Experts of a small language model: vocabulary 32000, 77.4M parameters.
Below are experts of layer 8 (counted from 0) of a mixture-of-experts language model. Rows are named router (the router's row for the expert), up (a neuron's input weights, with its number) and show model dimensions 128-255. Each number is 200 + 20 x the weight over its row's rms, rounded and kept within 0 to 999.
After each expert's rows: "mostly gets" lists some tokens that are sent to it at least half of the time; "gets" lists some tokens that make up at least twice as much of what it gets as of all text. This comes from a sample of Wikipedia text that the model never trained on. Tokens count by the router's weight.

# expert 5
router,209,248,196,166,211,176,188,171,207,219,233,216,207,239,189,203,227,214,211,202,191,220,199,198,166,216,202,241,210,215,176,194,182,180,174,225,199,218,184,201,198,200,190,203,230,209,209,220,218,178,197,259,197,166,210,186,208,196,197,205,201,178,229,196,200,225,226,182,225,208,220,234,239,190,218,185,223,219,201,187,206,199,197,187,184,183,179,188,206,223,203,209,185,239,224,216,227,195,224,216,214,200,198,232,196,240,227,214,207,203,196,212,233,177,212,189,172,192,177,190,200,217,180,185,201,203,209,216
up0,217,209,206,200,215,216,191,206,190,198,207,196,150,226,201,202,215,201,187,161,194,218,216,207,212,205,225,194,216,172,193,185,237,209,222,213,196,209,217,182,210,201,173,212,230,206,186,137,228,227,180,234,236,205,141,205,216,162,177,219,216,192,207,200,185,200,198,205,215,218,208,204,225,216,215,201,236,205,218,255,211,224,194,198,202,188,200,198,178,179,214,191,212,210,203,174,182,196,225,258,200,214,177,222,196,224,173,209,196,209,167,198,164,203,193,208,177,203,214,189,206,157,233,226,195,213,176,218
up1,190,186,166,195,182,177,185,202,176,220,190,225,188,199,201,207,200,216,198,203,191,234,225,225,200,164,163,181,171,215,235,183,174,199,189,187,200,199,200,193,204,217,223,187,182,180,161,223,230,200,221,218,206,182,179,232,208,225,182,211,223,185,208,220,181,201,198,210,205,221,199,235,165,208,204,220,189,173,180,214,184,202,189,196,201,223,176,211,211,201,198,229,195,201,186,210,218,208,220,176,202,229,207,176,186,220,199,233,198,205,222,229,205,193,185,194,238,181,196,168,216,212,207,197,208,229,196,230
up2,211,161,189,189,202,172,211,195,193,197,193,194,188,207,188,179,183,170,215,182,179,162,213,217,199,199,194,186,208,207,167,223,197,203,172,193,165,169,196,210,224,218,199,200,185,192,188,201,168,195,213,210,244,176,197,194,191,188,205,205,208,247,201,221,175,222,236,193,174,187,193,223,180,179,207,223,224,214,246,186,183,180,199,212,199,217,222,198,189,172,192,202,219,196,208,192,190,178,228,191,218,245,209,206,222,191,213,157,194,163,214,183,197,152,210,212,187,197,199,207,198,204,187,178,171,201,216,188
up3,220,212,221,195,226,191,210,196,201,228,219,184,236,215,179,216,230,157,246,194,192,188,201,217,150,209,221,217,238,205,203,217,179,177,214,213,215,211,207,176,212,186,173,193,240,203,141,247,216,191,164,208,179,191,215,153,197,213,162,207,195,181,211,187,193,209,164,210,212,180,228,181,208,213,200,200,191,217,214,168,202,218,181,180,186,191,193,207,193,204,180,208,142,136,216,173,220,204,241,207,202,219,198,215,215,229,210,190,206,213,197,221,214,185,205,197,207,214,228,198,202,235,204,191,195,179,255,223
up4,218,223,194,191,195,195,189,199,207,212,202,198,203,223,217,193,217,181,212,175,180,217,160,196,194,200,204,205,197,237,227,182,208,188,199,202,175,191,167,195,195,171,185,215,196,163,199,186,192,193,177,229,229,216,190,240,186,205,171,184,212,191,227,234,209,191,205,169,209,230,188,233,216,209,251,228,220,183,186,195,213,216,212,173,174,210,227,175,204,179,240,216,165,186,176,204,198,184,206,223,206,249,189,211,215,205,201,159,195,154,199,216,180,240,213,214,215,226,211,190,190,201,183,196,205,247,190,203
mostly gets: " re", " O", " G", " Re", " Co", " D"
gets: "\n", " 0", " 1", " (", " 2", " 3"

# expert 14
router,214,227,221,188,220,194,222,243,239,228,195,201,209,180,184,165,218,198,214,213,207,173,201,168,192,157,175,170,201,193,210,218,195,195,201,222,196,212,226,215,196,188,232,229,202,208,222,218,207,234,200,186,205,213,204,205,215,192,183,207,201,204,195,205,220,205,190,236,174,231,230,190,219,178,198,198,206,250,214,217,234,217,210,207,182,172,174,176,190,194,204,154,212,208,205,192,165,183,239,210,192,213,214,201,226,208,198,181,199,209,190,205,190,216,189,256,176,197,176,158,194,185,199,184,189,164,204,194
up0,186,189,190,209,223,197,204,204,170,200,179,182,212,205,190,201,167,181,199,202,214,189,177,212,191,223,193,223,192,187,201,196,162,217,189,197,221,190,191,205,179,172,236,224,174,175,207,196,195,169,205,206,219,183,205,173,209,214,224,184,217,216,175,207,228,218,168,215,192,170,224,205,215,181,168,184,199,194,186,199,177,193,223,210,209,205,186,238,186,214,191,184,205,218,197,250,182,176,186,163,208,160,184,162,206,181,191,213,176,170,224,214,204,222,202,196,206,215,223,209,221,164,153,232,192,194,197,200
up1,213,209,192,201,249,211,235,200,204,206,210,168,194,187,184,166,202,214,200,173,191,200,191,182,173,217,193,205,197,212,241,172,178,202,200,171,203,224,195,221,189,170,215,229,218,233,192,220,217,181,236,169,209,197,190,190,219,179,213,213,213,241,218,191,210,222,206,199,166,228,205,198,193,178,206,211,186,220,174,194,196,208,198,203,192,185,211,192,188,208,204,172,222,185,204,178,199,212,194,203,184,197,175,200,192,172,195,175,223,195,202,204,173,206,238,221,185,207,220,218,207,236,217,221,207,199,174,173
up2,222,206,224,211,165,215,200,186,217,205,197,170,189,202,192,180,190,193,186,189,191,178,223,175,217,207,215,187,185,201,191,222,251,202,208,217,195,205,183,203,176,191,180,193,184,216,229,214,242,214,208,218,255,256,197,230,170,222,178,233,198,197,179,218,197,190,186,200,176,206,212,176,196,183,205,203,191,201,204,220,196,214,200,229,220,220,177,204,199,180,189,185,187,197,249,211,204,188,196,154,210,211,166,162,200,212,214,220,161,233,180,201,207,166,217,211,211,222,202,177,203,202,235,207,202,206,232,164
up3,217,195,232,231,219,213,225,206,226,206,203,166,193,188,195,175,204,201,187,191,222,192,191,191,197,219,165,159,209,197,175,200,196,177,172,180,184,187,213,206,206,220,198,198,190,185,179,222,178,165,202,197,199,175,184,191,253,195,213,161,177,188,214,201,166,174,188,203,163,233,200,199,174,188,189,213,183,222,194,199,171,183,239,197,198,166,211,209,201,252,210,170,232,183,227,187,203,217,170,183,234,214,189,187,240,210,185,238,197,197,226,229,212,202,186,203,197,180,195,223,205,204,220,202,202,189,189,202
up4,190,187,178,188,208,224,197,241,198,204,197,204,144,218,200,187,192,196,208,192,208,219,220,199,191,188,190,154,197,217,224,199,194,202,208,208,162,187,196,211,198,209,203,198,192,205,206,213,176,195,219,191,191,194,166,195,244,196,187,180,228,171,211,193,201,194,221,261,220,222,180,159,190,225,218,246,221,221,213,190,197,225,178,162,161,214,219,198,219,207,174,168,210,199,200,187,148,229,198,184,185,220,206,219,189,175,185,227,242,222,224,188,202,216,203,198,176,189,190,204,199,205,209,204,170,203,200,194
mostly gets: "born", "–19", " appointed", "On", " born", " 1965"
gets: ",", " was", " is", " on", " were", " as"

# expert 4
router,217,217,199,194,213,217,172,197,203,234,212,195,183,216,200,190,209,191,244,208,210,167,210,220,180,168,159,209,216,177,200,184,226,190,190,227,199,249,201,189,226,159,208,216,231,216,211,242,196,186,184,224,218,216,250,205,196,183,207,210,219,224,233,230,193,220,164,191,199,203,205,185,198,210,183,191,228,181,185,208,228,203,236,206,209,190,201,230,170,210,193,168,207,223,204,186,208,195,228,212,220,199,201,209,208,234,196,213,178,208,184,218,204,219,211,210,180,196,172,189,205,175,238,249,192,198,201,147
up0,226,227,231,196,187,220,201,205,196,186,185,193,224,240,184,208,216,171,212,206,169,225,231,190,205,220,227,220,204,172,172,201,201,196,217,205,188,190,185,174,165,177,216,204,200,175,176,210,235,184,193,211,182,206,205,186,183,205,227,240,182,232,203,189,193,257,181,217,171,232,195,223,183,187,213,183,206,177,201,197,175,215,207,206,193,187,205,201,204,209,177,214,244,181,206,182,237,169,201,195,184,194,170,217,208,187,199,183,201,230,238,196,201,232,220,204,192,179,225,203,209,183,196,205,228,189,189,214
up1,203,173,180,192,192,182,204,212,191,180,207,210,222,224,173,203,242,209,186,192,171,235,245,205,178,201,193,197,191,165,181,198,208,187,221,186,218,195,232,237,208,185,187,189,174,199,213,255,216,216,187,220,222,184,187,212,187,180,175,205,205,217,199,191,214,194,247,192,203,191,224,193,172,216,195,211,197,189,164,197,206,185,208,218,172,182,200,205,195,209,197,213,204,192,169,208,190,197,211,180,207,208,216,195,194,190,173,201,174,207,167,243,197,181,197,223,172,208,191,225,215,231,211,208,224,183,195,194
up2,201,204,201,134,217,229,187,221,172,196,194,186,182,202,190,170,185,194,206,195,222,187,211,206,177,207,168,211,166,184,221,200,188,227,155,236,188,187,198,225,200,187,251,174,206,215,200,222,218,198,179,203,189,202,209,239,183,207,173,223,216,189,225,224,200,178,171,189,164,188,216,185,184,175,204,202,204,213,199,217,209,200,227,209,202,198,200,204,196,232,187,202,191,224,211,192,197,189,213,226,191,226,197,180,187,222,221,193,156,185,225,211,214,195,185,191,219,202,225,177,200,198,174,205,221,157,228,175
up3,210,193,162,171,202,202,195,193,185,213,216,179,185,212,176,171,223,204,196,211,206,192,210,211,212,211,225,174,207,175,216,201,195,196,251,228,208,190,213,184,220,208,208,218,219,167,176,183,187,181,233,190,191,201,204,234,213,213,185,237,184,173,184,214,202,189,186,166,240,251,186,211,190,224,223,202,183,213,206,177,231,191,219,194,210,177,193,212,212,252,176,223,195,197,190,197,170,188,181,227,206,210,165,210,195,230,207,223,168,176,209,219,177,186,161,198,251,201,176,191,184,214,184,194,196,165,186,178
up4,198,184,222,215,193,202,177,193,178,215,179,167,212,177,187,190,151,164,186,210,209,194,222,191,198,184,206,210,255,217,188,231,172,190,218,180,197,206,189,188,192,167,206,199,208,219,192,180,192,200,209,225,223,228,218,206,177,239,218,170,183,191,168,181,239,194,177,151,226,178,171,208,170,192,172,181,188,192,216,203,207,184,215,219,186,218,185,220,215,231,196,206,186,192,178,213,212,192,186,206,184,205,194,199,188,193,193,211,261,197,203,200,198,195,178,194,161,238,187,202,202,205,232,217,205,209,206,205
mostly gets: " Votes", " %", " Score", "----", " Candidate", " Singles"
gets: "|", "\n", " —", ";", ")", "\""

# expert 12
router,207,240,232,175,212,208,160,205,225,195,206,188,207,183,222,179,209,190,191,197,204,164,215,202,188,181,180,189,221,178,199,195,197,225,196,203,225,225,188,223,186,192,218,215,218,204,207,207,185,257,209,224,207,189,206,188,238,198,219,205,177,176,212,210,228,227,173,238,185,166,165,185,174,170,223,226,201,206,222,206,209,200,205,208,220,172,187,174,183,233,181,174,215,218,185,206,211,220,202,200,192,238,217,216,234,206,248,214,204,202,210,188,186,235,204,221,198,143,168,183,162,187,220,239,202,178,202,144
up0,178,215,200,176,202,198,196,177,200,205,171,167,227,234,222,211,164,177,235,194,203,200,203,202,189,190,229,184,205,190,188,189,189,212,190,198,212,196,181,217,199,178,188,191,204,196,207,195,190,221,175,234,189,197,216,173,182,180,209,173,224,195,250,185,173,234,217,178,210,192,222,199,232,197,196,212,217,230,199,207,181,195,235,192,220,205,220,178,211,207,201,152,207,244,208,220,211,219,159,204,224,172,191,206,235,234,209,188,190,211,196,155,200,245,200,197,181,239,172,206,178,226,152,202,182,194,213,232
up1,210,230,219,173,230,181,186,187,199,227,200,199,199,198,206,198,217,193,209,198,223,212,201,186,205,209,180,178,205,188,242,200,189,192,199,198,199,208,193,219,201,232,184,188,187,174,217,206,206,163,212,228,162,203,212,164,145,176,188,159,227,200,219,213,196,221,231,224,177,178,195,198,203,172,177,200,189,183,202,215,189,210,217,208,204,195,198,197,201,218,195,215,183,210,186,193,187,203,213,171,193,180,198,184,187,188,233,184,187,191,194,156,173,211,221,190,228,191,190,189,206,195,213,189,236,236,210,158
up2,195,186,191,197,203,186,180,190,170,202,209,201,191,219,189,189,182,234,190,188,232,207,185,183,216,203,218,183,239,164,206,205,207,172,189,214,194,223,208,211,211,197,207,226,186,231,215,203,181,207,198,196,166,242,166,204,219,239,193,191,213,247,214,207,250,225,195,209,212,151,163,192,202,178,196,176,217,225,216,197,216,219,206,228,213,196,196,181,225,183,199,219,223,207,185,204,230,202,224,205,196,180,160,147,211,195,188,200,239,210,234,197,213,213,182,201,195,181,191,197,185,197,193,178,216,180,192,165
up3,187,219,204,195,209,184,191,201,234,199,165,162,214,201,226,202,221,202,190,168,206,224,189,217,196,215,207,208,166,224,186,218,249,165,174,191,203,222,205,203,189,156,193,168,172,200,194,205,184,230,189,212,183,239,191,197,254,172,222,186,237,179,213,235,183,210,206,201,220,180,198,190,195,201,185,190,165,208,219,217,171,214,213,228,213,204,174,258,180,194,182,216,210,213,166,173,193,245,224,185,226,210,212,240,165,173,166,208,183,193,171,212,213,163,211,167,153,168,224,196,178,212,231,177,197,195,187,239
up4,190,205,184,194,170,208,196,180,221,184,185,205,217,162,212,212,188,221,159,208,187,185,212,208,189,207,226,234,209,180,196,186,226,195,211,202,222,209,187,175,214,188,195,219,176,174,220,166,205,199,211,207,180,202,217,207,201,215,206,219,188,187,218,213,228,188,202,220,157,184,190,218,205,193,214,176,130,222,241,204,181,199,188,196,211,185,191,184,151,221,177,220,198,174,226,217,194,149,161,195,189,187,207,199,186,200,182,221,208,193,180,186,201,186,188,192,212,223,172,214,184,191,183,221,201,171,187,213
mostly gets: " David", " Robert", " James", " Richard", " Michael", " William"
gets: ".", " John", "a", "y", "er", " James"

# expert 3
router,212,201,181,225,192,211,213,198,212,201,205,208,187,212,179,180,211,200,237,178,197,160,212,174,204,208,167,186,216,217,224,199,239,185,240,252,196,211,218,186,196,177,193,195,166,193,207,207,188,181,196,214,235,171,194,178,209,215,199,158,212,208,231,190,206,216,141,203,206,230,201,210,164,193,208,236,186,172,192,215,206,224,248,182,203,185,209,210,152,210,224,222,179,232,237,206,205,204,220,208,209,207,215,198,180,217,218,190,206,188,204,221,228,195,163,176,179,197,201,204,197,197,228,253,176,190,235,224
up0,166,195,190,186,202,183,219,206,234,201,225,212,203,214,190,192,174,215,189,212,169,220,218,205,194,196,195,155,183,233,232,173,217,190,188,207,186,182,202,172,202,181,205,196,183,174,226,171,174,181,221,235,209,229,202,218,193,186,172,214,222,195,185,176,199,205,193,222,205,210,197,223,215,180,242,196,211,221,168,199,186,209,177,209,203,180,186,143,201,205,243,169,194,222,179,177,207,224,192,235,228,169,212,244,212,226,242,221,160,225,183,200,175,220,213,200,182,188,199,202,231,203,231,202,191,222,201,184
up1,214,239,189,210,195,206,197,222,221,204,231,192,171,209,168,182,208,196,178,193,186,186,176,180,189,223,209,213,196,215,216,223,234,203,222,209,246,189,167,197,216,227,177,207,229,223,221,229,225,189,219,223,177,194,198,193,194,198,163,198,221,224,227,225,196,185,178,203,177,242,200,200,204,191,182,204,221,169,208,202,211,213,209,193,194,217,210,197,203,217,219,206,209,246,207,198,232,191,241,222,201,178,221,186,221,202,199,215,203,195,200,176,211,189,174,184,192,221,200,198,195,209,201,189,180,187,182,149
up2,225,207,192,162,201,161,199,197,181,194,200,233,247,192,178,234,185,177,231,230,193,180,194,173,176,192,203,197,204,195,199,197,219,209,200,175,213,210,185,207,178,186,206,221,177,227,215,196,194,225,203,198,225,226,195,195,180,184,216,185,184,171,190,193,194,227,176,195,197,177,179,207,209,199,194,195,208,237,207,193,197,168,169,229,212,173,202,207,168,237,204,183,197,191,188,206,182,178,191,194,233,193,199,208,156,210,171,187,210,154,205,188,207,208,168,215,203,179,197,228,182,197,186,203,185,192,181,211
up3,220,204,211,205,176,216,185,195,186,178,182,204,163,167,215,173,205,195,240,208,206,172,204,181,205,174,200,199,208,224,187,170,211,224,192,197,174,200,205,197,213,186,155,212,199,172,207,217,135,194,199,203,197,163,212,199,169,167,193,194,201,218,204,196,231,213,151,205,184,222,178,211,208,214,219,211,177,237,191,224,184,210,193,206,195,195,186,198,184,223,254,210,209,206,188,192,196,168,179,188,240,217,182,204,169,162,211,192,223,212,209,180,192,166,211,215,218,184,203,202,221,201,238,160,219,200,218,205
up4,186,224,202,250,165,225,232,188,237,202,205,187,220,187,168,186,221,157,214,185,201,203,191,197,194,201,205,173,197,196,195,226,205,180,183,213,182,177,227,198,172,190,181,205,204,158,184,188,164,193,166,210,194,195,189,217,191,182,207,205,197,175,225,177,262,192,188,215,188,184,207,165,188,176,209,196,199,184,196,219,208,236,203,208,235,198,201,159,202,194,192,226,219,227,192,210,199,183,205,215,212,182,208,180,204,190,203,192,191,220,207,161,203,201,198,200,178,190,200,205,201,191,209,166,194,169,217,214
mostly gets: "---|---|---|---|", " MPC", " ==", "′", " JPL", "|---|---|---|"
gets: " |", "\n", ";", ")", "---|---|---|---|", "N"

# expert 7
router,204,210,193,222,177,174,183,215,230,207,201,180,200,206,202,202,202,227,176,216,175,228,209,229,210,223,169,146,234,168,213,214,232,201,227,190,236,177,187,215,184,174,179,201,199,223,230,184,203,194,177,187,220,157,193,212,233,253,177,192,196,190,208,180,182,226,169,245,195,244,207,211,218,219,191,194,211,194,178,201,237,213,227,234,202,176,211,207,181,202,215,163,234,221,181,194,205,187,212,203,208,202,210,197,226,164,175,173,192,182,189,205,232,192,206,216,157,194,202,190,194,208,233,168,187,194,246,191
up0,225,207,166,214,157,211,202,204,173,202,191,214,175,201,190,175,227,204,214,187,201,191,215,215,203,180,198,205,214,171,228,223,215,162,194,197,170,194,192,203,192,177,247,191,180,212,221,220,173,189,232,221,215,209,185,193,203,205,202,215,217,177,166,170,166,202,208,224,186,202,217,184,207,165,190,214,220,203,178,253,166,210,224,225,222,210,195,206,204,171,216,197,217,240,185,210,230,231,164,179,213,206,228,162,215,172,203,208,193,217,198,194,220,243,203,188,197,205,220,216,176,211,178,218,234,199,175,205
up1,222,236,192,195,200,208,222,199,219,159,215,207,192,203,195,196,165,188,199,184,208,199,188,162,194,161,209,165,222,183,187,190,186,210,191,201,190,215,158,217,202,194,225,170,245,198,189,197,218,228,241,157,193,186,193,235,153,173,178,202,199,205,179,220,206,188,194,222,181,226,216,191,180,199,199,219,177,196,206,186,208,206,204,179,222,170,213,214,218,243,205,198,197,208,200,217,218,206,211,183,191,199,190,197,215,210,211,195,167,209,204,203,192,207,173,163,145,225,206,167,174,206,212,206,217,193,202,184
up2,183,182,207,218,208,210,192,223,185,181,182,179,175,191,168,182,236,198,202,205,203,237,180,222,205,187,233,219,172,159,197,191,220,195,185,224,164,214,206,225,208,193,230,178,228,218,198,202,197,210,194,176,153,192,200,221,219,195,206,155,213,147,190,211,198,186,211,208,196,207,209,169,182,205,188,175,213,199,183,215,224,186,178,189,198,210,180,173,196,211,164,202,212,176,219,216,195,183,202,192,231,198,168,197,226,172,194,168,245,209,174,220,183,242,198,215,176,193,199,191,201,228,194,217,223,207,186,200
up3,202,218,243,194,187,190,192,196,214,222,218,193,175,192,190,185,204,227,223,177,189,165,219,221,185,238,198,184,250,195,205,235,210,168,215,216,190,205,206,186,185,203,180,163,182,203,220,205,195,207,205,155,178,201,195,219,176,195,178,212,190,210,194,203,190,258,169,176,218,181,224,203,193,171,165,183,179,179,160,181,184,200,249,194,167,202,213,188,212,193,209,207,205,204,192,199,216,189,214,170,177,212,220,191,193,217,213,203,156,163,219,203,192,201,222,221,176,214,163,202,206,251,176,227,222,183,221,185
up4,238,219,173,221,205,165,180,231,187,215,226,215,189,246,180,194,204,221,178,196,230,201,191,195,216,210,208,157,244,184,230,206,193,194,198,196,206,229,164,168,228,216,169,176,220,216,219,207,203,205,213,202,183,193,198,210,199,209,202,227,185,221,151,213,245,216,204,204,211,161,203,210,219,211,220,213,179,187,203,213,176,179,211,175,190,197,202,186,222,206,203,209,200,161,243,180,172,189,224,190,222,211,180,192,191,193,194,181,172,197,172,198,201,201,177,196,175,207,195,195,210,215,209,193,203,164,196,215
mostly gets: " or", " among", " +", " and", " approximately", " than"
gets: " |", ",", " and", " of", " for", ";"

# expert 15
router,210,219,216,197,189,204,196,236,205,205,225,202,175,239,214,219,265,186,215,193,181,195,184,178,204,195,185,192,226,227,182,202,223,192,161,205,186,198,224,202,146,184,179,222,203,208,216,234,215,234,217,208,142,207,202,185,211,219,176,188,193,166,195,189,164,186,210,203,195,208,199,209,184,169,232,226,200,215,192,231,232,210,229,221,190,195,213,214,194,229,191,197,196,233,201,229,187,203,220,240,231,215,213,222,199,200,204,206,195,220,182,144,201,211,230,202,195,193,210,217,156,227,219,209,201,192,210,195
up0,174,180,195,216,240,181,155,206,191,210,188,176,230,209,217,178,199,233,200,199,193,161,170,189,229,194,188,202,201,177,212,223,204,192,202,194,195,179,203,220,192,195,197,207,224,223,189,200,199,182,206,195,213,201,199,199,238,250,183,206,184,160,184,200,199,201,207,199,219,158,229,200,231,201,207,213,210,192,229,171,204,174,205,206,194,177,188,178,204,228,230,189,171,228,183,208,203,189,184,211,152,241,241,207,219,209,199,154,168,194,208,231,187,187,186,197,199,210,208,198,181,223,216,203,246,165,223,204
up1,188,159,203,171,213,171,260,249,159,171,199,220,221,200,209,202,197,174,183,174,242,201,197,199,189,205,217,219,201,192,210,165,263,214,184,176,193,147,204,232,200,191,214,181,192,196,202,204,189,218,186,214,198,231,211,190,227,234,209,189,214,235,180,218,199,205,233,204,171,225,191,225,199,169,213,228,227,201,159,195,184,177,202,188,235,187,209,210,173,215,233,174,230,204,195,223,204,222,165,237,217,197,223,205,233,169,229,216,185,223,201,218,215,205,192,179,206,210,158,188,182,190,203,169,206,188,195,180
up2,198,209,187,202,224,192,195,198,176,229,183,197,214,190,174,215,212,182,187,165,213,190,212,205,205,161,210,201,154,188,217,202,196,202,195,187,211,239,198,228,137,217,200,193,179,191,200,205,224,220,154,203,192,179,198,215,209,207,204,227,201,211,206,188,203,196,168,208,192,181,207,231,197,183,198,209,228,229,223,192,191,201,218,223,191,214,195,195,188,211,205,175,258,155,199,172,177,184,182,219,209,206,166,201,176,231,197,238,212,237,221,203,257,193,206,184,197,198,181,154,169,233,194,196,183,180,228,205
up3,219,187,178,235,205,216,195,175,196,201,193,204,185,191,212,200,189,222,224,218,196,192,215,180,205,189,187,203,206,213,216,196,222,201,184,199,182,192,215,158,182,199,195,207,160,196,166,203,201,226,222,182,155,203,202,191,200,173,209,194,191,182,196,217,225,160,210,206,204,198,216,211,221,235,212,204,185,195,209,204,221,198,205,241,223,209,224,202,160,204,175,168,196,194,192,200,229,195,183,215,203,203,180,213,179,163,187,217,192,191,215,201,201,231,234,192,229,208,216,209,213,209,202,230,190,187,193,177
up4,196,224,218,204,179,202,184,194,222,211,236,186,187,188,202,210,200,178,224,203,193,192,196,202,205,172,180,216,170,212,177,223,174,212,199,209,193,191,195,222,165,215,184,231,209,218,217,200,185,245,194,205,202,201,174,171,251,194,174,211,203,199,177,206,183,182,188,201,207,194,182,177,201,168,193,233,216,204,179,241,194,207,191,193,186,194,220,186,197,191,196,169,187,214,206,211,221,226,166,233,197,219,141,229,170,187,217,152,238,213,226,218,220,205,188,194,213,179,223,203,201,195,200,219,166,167,185,208
mostly gets: " P", " ==", "==", " V", "See", " ==="
gets: "\n", ".", "==", "===", " P", " =="

# expert 10
router,193,185,188,213,213,167,229,230,192,179,200,186,193,191,205,196,175,198,207,189,189,241,193,215,176,178,145,203,230,172,182,194,199,210,176,222,186,212,154,227,187,193,213,231,161,193,218,206,212,202,172,229,238,183,203,206,223,174,182,217,217,203,180,249,217,185,180,200,153,204,194,194,186,183,221,217,198,222,213,176,214,172,221,226,215,214,189,174,213,218,147,183,200,218,180,216,206,187,258,194,215,215,237,199,186,204,226,198,206,159,216,203,219,245,205,183,195,184,197,165,206,215,207,209,193,199,258,162
up0,206,214,201,188,205,177,185,200,176,199,186,206,181,218,192,199,160,206,230,191,185,193,242,224,183,189,189,198,217,142,187,187,195,164,208,180,180,236,188,248,216,213,228,205,232,187,206,184,202,204,180,207,212,198,199,188,175,208,217,176,185,209,210,180,170,177,204,185,127,209,203,190,165,185,201,197,184,199,209,219,209,201,182,222,212,181,213,164,178,195,185,176,196,183,174,220,199,208,201,173,207,188,207,200,213,195,193,189,207,225,192,195,222,225,182,239,174,239,186,185,217,229,200,199,201,146,229,187
up1,184,186,184,189,204,192,197,183,210,191,191,183,201,192,247,175,214,192,236,165,198,231,229,207,198,176,201,199,217,182,189,202,193,208,176,169,192,203,205,176,167,217,212,180,225,206,189,193,160,189,194,193,206,173,194,196,225,204,193,221,174,203,165,224,184,185,162,204,188,199,176,170,200,210,189,167,191,207,214,212,211,226,218,198,177,194,233,201,218,224,227,205,187,179,201,211,200,186,222,153,197,179,210,183,199,193,234,181,183,214,182,209,240,206,203,192,192,195,213,194,155,217,208,183,177,220,209,192
up2,202,192,203,194,209,200,214,185,198,236,221,176,205,216,203,185,154,201,186,208,171,211,232,241,204,210,222,216,229,193,167,236,232,203,194,183,205,232,152,160,181,233,171,224,193,171,186,200,189,155,203,214,230,178,206,187,179,173,220,221,208,206,187,207,196,210,184,202,167,204,202,182,209,190,207,200,165,223,199,198,195,218,172,201,214,240,209,211,196,169,224,199,176,209,186,199,198,185,186,194,175,209,238,206,191,201,245,184,237,222,182,192,227,169,197,253,203,171,239,181,175,242,174,197,229,210,175,190
up3,170,230,221,206,160,172,206,175,210,223,202,202,186,209,187,158,192,187,180,166,237,223,224,196,215,212,191,175,246,171,195,190,205,156,214,203,200,232,223,205,189,212,248,177,193,253,189,182,227,188,185,207,222,171,174,214,196,178,168,212,218,222,202,232,198,205,205,193,171,205,212,165,163,225,186,201,174,218,198,180,226,214,194,210,185,236,233,213,207,221,207,153,226,180,213,245,182,186,191,157,229,213,193,176,167,192,220,178,188,211,202,197,240,201,230,178,191,219,173,165,190,199,190,220,193,161,213,226
up4,160,211,236,189,241,216,215,234,212,198,209,197,236,209,179,231,178,218,206,220,185,188,226,186,173,211,209,217,254,224,220,189,185,222,192,217,178,176,186,184,184,217,179,221,162,195,194,170,240,190,208,205,250,224,160,199,209,165,209,201,185,200,221,220,183,199,210,172,175,199,187,173,195,244,214,169,179,234,211,195,170,205,170,208,193,220,203,195,225,211,240,214,175,189,226,201,204,180,248,188,217,187,191,189,195,229,230,213,185,198,194,198,228,212,194,220,211,203,186,204,198,224,178,207,234,178,201,196
mostly gets: " who", " they", " he", " she", " They", " could"
gets: " to", "-", " he", " He", "|", " who"